config.toml
n_layer = 11
d_model = 192
n_experts = 6
experts_per_token = 1
d_expert = 416
d_shared_expert = 0
activation = "swiglu"
moe_layers = [0, 1, 2, 3, 4, 5, 6, 7, 8, 9, 10]
router_score = "sigmoid"
normalize_top_k = false
routed_scale = 1.0
balance_loss = 0.0113
balance_bias = false
scale_expert_input = true
init_std_router = 0.00778
lr_router = 0.00089
vocab_size = 32000
norm = "rmsnorm"
norm_eps = 1e-06
tie_embeddings = false
optimizer = "soap_variant"
lr = 0.00317
beta1 = 0.95
beta2 = 0.95
grad_clip = 2.0
batch_tokens = [32768, 65536, 98304]
seq_len = 256
train_tokens = 360100000
steps = 5809
dataset = "wikipedia_en"
Below are experts of layer 7 (counted from 0) of a mixture-of-experts language model. Rows are named router (the router's row for the expert), down (a neuron's output weights, with its number) and show model dimensions 0-191. Each number is 200 + 30 x the weight over its row's rms, rounded and kept within 0 to 999.
Before each expert's rows: "comes before" lists some tokens at least twice as common just after its tokens as in all text. This comes from a sample of Wikipedia text that the model never trained on. Tokens count by the router's weight.

# expert 2
comes before: " |", ";", ")", " (", " /", "/"
router,172,220,182,192,219,180,222,265,221,202,204,210,165,158,212,194,201,173,195,215,176,188,153,175,189,196,292,218,195,197,206,246,191,219,172,191,220,189,199,196,224,182,171,149,230,225,210,175,188,196,149,180,193,171,198,185,182,171,198,194,188,204,214,185,145,228,198,219,218,184,221,238,176,201,193,163,162,203,197,192,209,218,195,193,218,193,189,192,247,127,212,154,181,191,206,212,163,205,238,202,193,189,286,239,223,211,207,175,221,275,203,207,114,210,205,246,208,220,225,191,190,173,271,204,185,190,217,164,195,167,160,224,313,201,171,189,228,148,184,173,223,148,152,214,169,209,230,240,200,184,168,202,180,175,171,237,228,222,234,171,149,236,179,198,205,178,200,206,192,272,215,181,213,215,179,212,173,243,224,173,233,213,176,215,182,211,160,219,235,308,212,182
down0,240,209,186,201,145,204,243,198,190,192,171,207,186,224,228,196,163,211,212,202,226,179,151,239,176,143,211,202,210,201,175,193,218,131,173,205,229,196,220,200,203,197,209,199,186,188,148,184,233,212,228,138,219,190,195,194,193,259,199,220,165,126,169,168,241,171,193,208,257,211,198,219,184,225,258,203,243,183,182,216,186,217,240,233,218,209,221,251,243,177,234,172,188,227,185,256,200,100,167,186,158,194,200,188,247,143,166,231,194,230,182,184,171,161,208,235,170,243,166,189,173,226,176,191,165,240,217,217,169,127,182,189,251,214,193,192,225,184,143,200,235,189,164,255,186,201,214,222,173,176,213,206,205,187,222,216,194,193,141,170,154,189,155,186,209,183,258,204,192,239,236,177,139,221,168,180,163,222,213,185,169,200,196,205,187,221,230,215,137,251,157,221
down1,221,238,217,251,169,166,182,228,182,198,175,186,192,197,224,131,214,252,253,236,169,215,210,220,170,191,183,157,188,179,242,236,224,204,195,208,166,180,183,145,207,185,191,200,219,191,187,183,214,185,214,150,191,178,215,215,180,189,192,248,229,226,179,209,172,272,178,184,188,163,210,193,254,133,186,213,254,198,178,215,158,225,242,183,180,190,192,208,139,187,182,233,206,201,149,156,216,160,201,196,217,185,199,144,179,218,212,242,221,201,169,221,187,176,144,220,192,224,199,230,159,160,184,185,212,157,155,201,202,201,134,161,169,163,198,205,238,269,176,169,183,191,181,227,248,173,238,202,183,261,291,228,199,268,235,189,151,175,227,198,161,193,151,216,224,222,170,221,172,186,233,224,187,207,235,215,189,210,259,191,223,179,203,211,156,142,230,208,228,208,178,220
down2,173,206,242,193,263,209,180,184,209,172,179,215,160,206,192,204,187,208,248,148,190,164,145,200,225,223,243,194,219,137,201,196,198,201,212,194,176,229,212,168,214,213,218,238,176,235,224,180,213,142,198,185,207,236,208,165,268,239,229,202,176,184,156,192,167,177,181,95,240,216,111,238,216,208,193,204,175,197,212,176,161,238,191,196,225,160,226,197,271,166,165,219,171,232,206,140,234,137,176,150,213,231,228,203,198,194,215,267,185,241,195,167,193,197,191,192,203,156,241,228,153,193,218,209,193,174,173,194,184,189,207,201,140,200,222,211,193,225,178,206,191,151,212,211,183,215,189,235,264,179,190,188,199,174,156,216,185,183,218,209,229,197,185,210,180,140,192,214,188,148,218,181,165,220,239,160,142,192,193,214,185,191,213,229,253,214,253,169,179,247,249,199

# expert 4
comes before: " the", " a", " his", " to", " an", " as"
router,233,197,185,201,183,155,216,200,196,176,159,181,203,170,205,171,161,235,208,210,174,246,149,197,192,193,202,248,199,146,188,227,133,178,200,199,210,208,161,224,201,201,181,167,204,237,171,210,240,186,221,208,113,242,160,181,178,240,217,219,247,204,157,246,185,233,194,214,175,202,198,227,212,255,210,146,274,217,189,205,289,224,207,179,266,176,224,192,192,193,161,167,229,190,211,198,195,179,194,232,215,151,202,213,249,248,133,188,192,190,208,244,226,193,187,240,169,244,179,202,240,171,175,188,263,201,233,124,170,200,173,198,211,227,128,213,186,209,137,204,213,167,144,210,184,157,211,185,219,217,181,183,193,241,187,206,216,212,170,168,240,162,229,243,200,175,193,210,159,222,187,193,223,183,165,182,200,246,192,202,205,249,185,242,150,193,190,221,178,205,213,230
down0,214,239,216,192,162,274,200,209,228,235,194,148,198,232,195,253,214,145,207,221,233,190,225,210,192,204,142,216,190,201,239,150,180,182,194,134,191,198,147,218,205,183,208,188,196,219,215,212,226,198,168,148,195,176,204,201,191,205,157,185,225,255,190,260,212,167,196,206,187,238,174,222,163,236,202,229,163,165,208,218,206,213,223,194,226,170,145,217,160,205,170,164,185,245,220,208,196,244,238,171,183,210,151,237,199,177,179,250,231,197,207,137,176,192,155,184,203,217,215,230,222,216,141,181,159,241,155,178,254,210,248,170,214,177,234,234,162,239,292,176,225,152,243,172,189,184,112,179,206,183,212,188,234,163,209,196,197,240,185,205,205,173,237,249,166,194,222,166,188,155,255,203,203,223,238,224,214,202,182,183,184,217,209,191,258,186,209,224,231,171,194,212
down1,208,217,204,224,209,229,172,191,206,202,185,161,175,207,217,223,212,201,126,210,157,218,215,208,198,200,171,183,203,194,179,184,167,198,226,238,282,160,197,211,119,166,209,151,176,163,196,201,217,205,179,169,151,220,180,171,183,174,236,210,201,183,179,195,178,178,182,207,189,204,232,166,213,208,241,165,212,228,217,221,200,228,214,226,258,213,205,172,175,214,201,204,129,264,159,162,176,256,203,193,260,192,219,206,274,219,210,222,147,281,192,214,147,192,178,145,213,180,224,220,201,189,227,203,202,186,177,172,222,191,258,167,155,191,194,188,169,261,192,212,206,183,267,196,191,194,203,178,184,218,198,202,244,241,180,209,206,164,200,193,193,202,209,173,155,145,192,154,163,213,237,201,226,210,133,183,175,160,195,247,168,172,208,271,175,193,211,221,285,207,242,177
down2,234,272,257,145,194,166,192,229,206,216,180,187,204,240,259,229,200,202,212,143,220,201,186,188,173,214,233,134,185,201,194,201,233,215,197,233,224,138,198,166,224,237,231,224,198,253,160,253,223,165,178,183,190,177,191,194,241,176,179,191,220,188,206,210,200,204,233,254,131,156,225,238,187,244,203,194,198,223,180,231,225,179,286,210,175,239,233,213,194,198,203,187,192,195,185,212,240,206,163,178,220,170,148,186,229,170,221,184,239,232,254,199,202,249,172,247,227,222,202,247,162,257,195,200,245,221,228,241,201,249,193,218,174,178,178,224,166,220,199,169,223,196,184,202,227,189,253,168,185,193,209,199,173,203,179,196,160,177,252,183,174,224,132,234,167,249,170,154,154,241,238,215,253,187,243,216,213,241,190,182,181,192,165,200,192,219,205,196,164,217,235,170

# expert 0
comes before: " of", ".", ",", " and", " in", "s"
router,171,116,164,219,198,181,204,184,214,193,186,206,164,184,214,203,200,197,199,177,191,179,172,219,184,202,230,190,191,148,205,189,186,239,197,199,156,190,189,253,190,193,163,146,258,135,238,221,135,218,130,214,172,236,193,191,186,299,208,198,182,212,189,209,198,216,229,211,215,205,202,194,206,275,222,169,261,175,173,221,254,189,179,207,236,198,160,201,188,239,200,175,180,199,192,211,186,193,141,192,255,182,198,181,286,227,116,183,171,222,230,207,159,190,175,214,148,220,205,205,192,192,251,204,194,183,195,196,136,223,170,174,265,213,188,232,203,197,176,156,225,190,173,277,201,187,221,208,214,200,215,208,200,241,207,209,179,225,182,176,229,217,228,224,181,223,188,200,219,191,239,211,204,196,244,227,190,253,193,187,251,207,214,255,154,167,174,216,214,205,265,212
down0,166,202,171,154,214,251,206,225,201,225,204,173,168,197,217,210,185,221,175,236,214,232,267,140,206,196,204,160,172,163,153,146,271,246,220,166,244,228,218,178,141,162,175,240,208,178,234,186,239,217,164,189,187,170,205,217,183,249,209,186,192,211,196,227,206,215,145,195,262,195,180,255,174,217,187,174,200,192,224,189,203,191,193,185,184,219,140,207,171,171,140,233,201,137,220,154,188,229,168,217,221,220,199,191,237,187,203,233,148,183,177,172,251,180,201,197,242,198,190,208,214,224,194,228,215,202,212,222,267,184,166,186,193,176,171,216,138,179,154,217,259,218,178,190,130,245,190,220,150,169,159,176,200,176,174,206,239,169,152,140,191,204,186,222,174,177,201,172,233,244,195,177,214,190,205,172,181,238,184,190,196,230,235,205,223,166,264,161,177,218,212,245
down1,183,226,235,219,264,237,231,178,218,215,192,210,237,191,168,196,199,227,191,207,188,169,168,198,177,219,229,174,204,170,221,210,167,166,267,185,205,226,194,150,192,211,254,223,243,174,159,171,203,187,229,197,213,229,247,170,223,143,163,201,214,175,183,176,189,217,178,241,202,225,210,199,247,236,171,226,212,247,275,240,235,156,208,211,192,207,246,198,134,214,231,228,234,200,193,176,242,187,207,141,174,196,194,181,201,181,172,208,186,202,207,192,231,176,175,234,165,237,207,237,172,214,229,207,158,175,197,279,187,241,216,246,239,160,210,199,178,242,145,204,195,182,203,206,166,222,281,224,179,204,199,211,188,203,186,188,150,262,178,160,195,220,178,193,153,205,174,265,249,206,219,148,230,198,163,192,197,262,135,226,183,130,183,229,186,185,198,186,213,233,175,207
down2,164,182,189,157,209,198,222,194,207,165,224,236,142,193,181,224,158,176,246,240,167,173,171,173,277,207,184,190,182,197,190,157,185,127,137,236,232,207,182,195,112,180,167,222,239,244,216,169,162,184,184,168,195,240,241,198,209,206,203,208,181,191,191,211,192,210,191,197,179,215,197,246,208,203,240,236,207,191,163,165,229,194,208,162,177,209,137,145,197,221,144,193,217,181,195,165,188,214,195,242,165,215,160,203,178,194,224,207,268,225,180,194,196,178,191,214,216,187,203,208,174,218,266,122,188,215,201,226,155,190,209,161,191,170,173,235,193,159,172,210,158,209,128,226,203,227,204,171,158,250,245,163,207,230,163,190,167,230,204,166,192,206,240,216,190,200,229,153,192,201,206,252,205,250,182,193,241,188,178,199,194,205,229,266,206,191,237,183,152,177,244,248

# expert 5
comes before: "\n", "-", "|", "==", " The", "The"
router,223,188,157,172,210,197,220,185,252,202,195,211,189,153,187,225,125,160,185,203,158,164,191,140,213,212,257,182,170,152,196,215,176,219,199,210,145,204,208,191,186,160,197,217,218,153,193,233,226,168,222,205,186,246,195,197,153,209,131,202,239,172,181,205,183,205,178,208,181,175,121,194,227,231,202,216,227,186,210,186,255,150,221,169,297,214,211,210,193,226,198,170,171,180,166,199,205,166,170,215,185,198,187,204,180,213,183,176,193,197,189,240,206,181,193,198,184,200,167,179,214,204,164,196,243,205,184,185,155,231,170,210,223,276,99,198,187,166,192,189,140,198,219,244,208,194,214,206,217,139,216,223,223,171,187,180,208,180,175,247,199,190,212,181,183,194,165,223,207,253,205,184,178,177,153,194,150,171,195,218,238,172,243,209,138,211,159,221,138,277,161,212
down0,174,155,223,210,210,240,225,210,216,298,181,238,196,191,235,246,163,223,201,225,205,184,189,207,153,164,210,143,181,247,187,128,228,171,195,219,217,168,191,194,217,176,130,141,196,179,166,205,230,230,245,213,190,259,177,169,218,237,174,190,182,202,173,169,154,156,170,216,219,183,171,182,172,186,207,178,210,227,243,216,247,213,235,167,161,210,238,203,191,207,224,229,224,178,203,204,202,258,173,259,189,193,147,202,230,162,216,194,180,198,226,193,148,231,199,170,234,196,223,215,274,188,230,169,196,181,199,214,199,245,210,191,183,207,232,177,196,188,244,201,157,152,224,193,229,202,184,255,268,230,217,175,173,120,199,239,189,219,195,235,235,172,219,234,204,193,220,201,207,172,205,173,216,177,235,221,184,212,146,166,210,160,163,192,224,212,179,160,241,248,172,184
down1,227,207,184,195,179,178,217,205,233,201,139,196,171,202,177,235,185,208,178,180,193,231,175,215,212,189,110,156,226,225,182,163,208,185,224,173,167,201,168,220,269,155,193,166,180,220,214,184,249,220,190,196,221,219,154,242,150,199,192,186,215,206,202,145,223,216,197,252,198,218,202,204,207,204,217,153,166,155,216,212,232,200,257,195,211,208,197,234,237,242,140,150,146,242,221,241,206,165,193,208,208,194,287,168,215,258,212,186,184,200,205,174,141,193,194,195,210,261,178,205,165,222,256,258,195,199,219,207,173,181,134,168,164,152,197,186,243,211,181,154,197,201,202,201,175,232,192,224,220,185,192,186,223,214,179,214,231,212,188,159,186,203,178,92,238,175,214,185,183,232,177,199,178,186,250,205,205,188,219,231,179,226,176,201,232,142,218,174,183,178,213,270
down2,229,214,146,212,242,220,241,202,234,229,177,222,130,221,165,225,262,209,178,260,201,150,171,218,193,185,149,231,226,208,232,199,284,223,174,186,198,163,165,193,198,180,223,194,188,170,230,207,230,212,186,184,183,192,149,214,143,217,158,150,158,201,206,228,190,206,235,196,178,207,210,257,185,159,215,173,175,230,174,226,184,223,229,276,184,189,212,206,240,236,203,181,178,206,150,181,227,186,183,237,224,155,189,170,261,173,199,166,207,189,198,258,236,207,178,155,243,171,190,174,128,193,204,210,205,182,173,199,191,221,144,169,177,224,156,242,210,193,175,218,193,180,192,185,187,168,160,168,183,222,159,145,179,201,169,197,229,189,207,161,172,199,163,223,203,206,176,254,166,229,154,166,229,196,225,282,206,205,161,233,208,209,199,208,191,166,146,203,222,164,199,182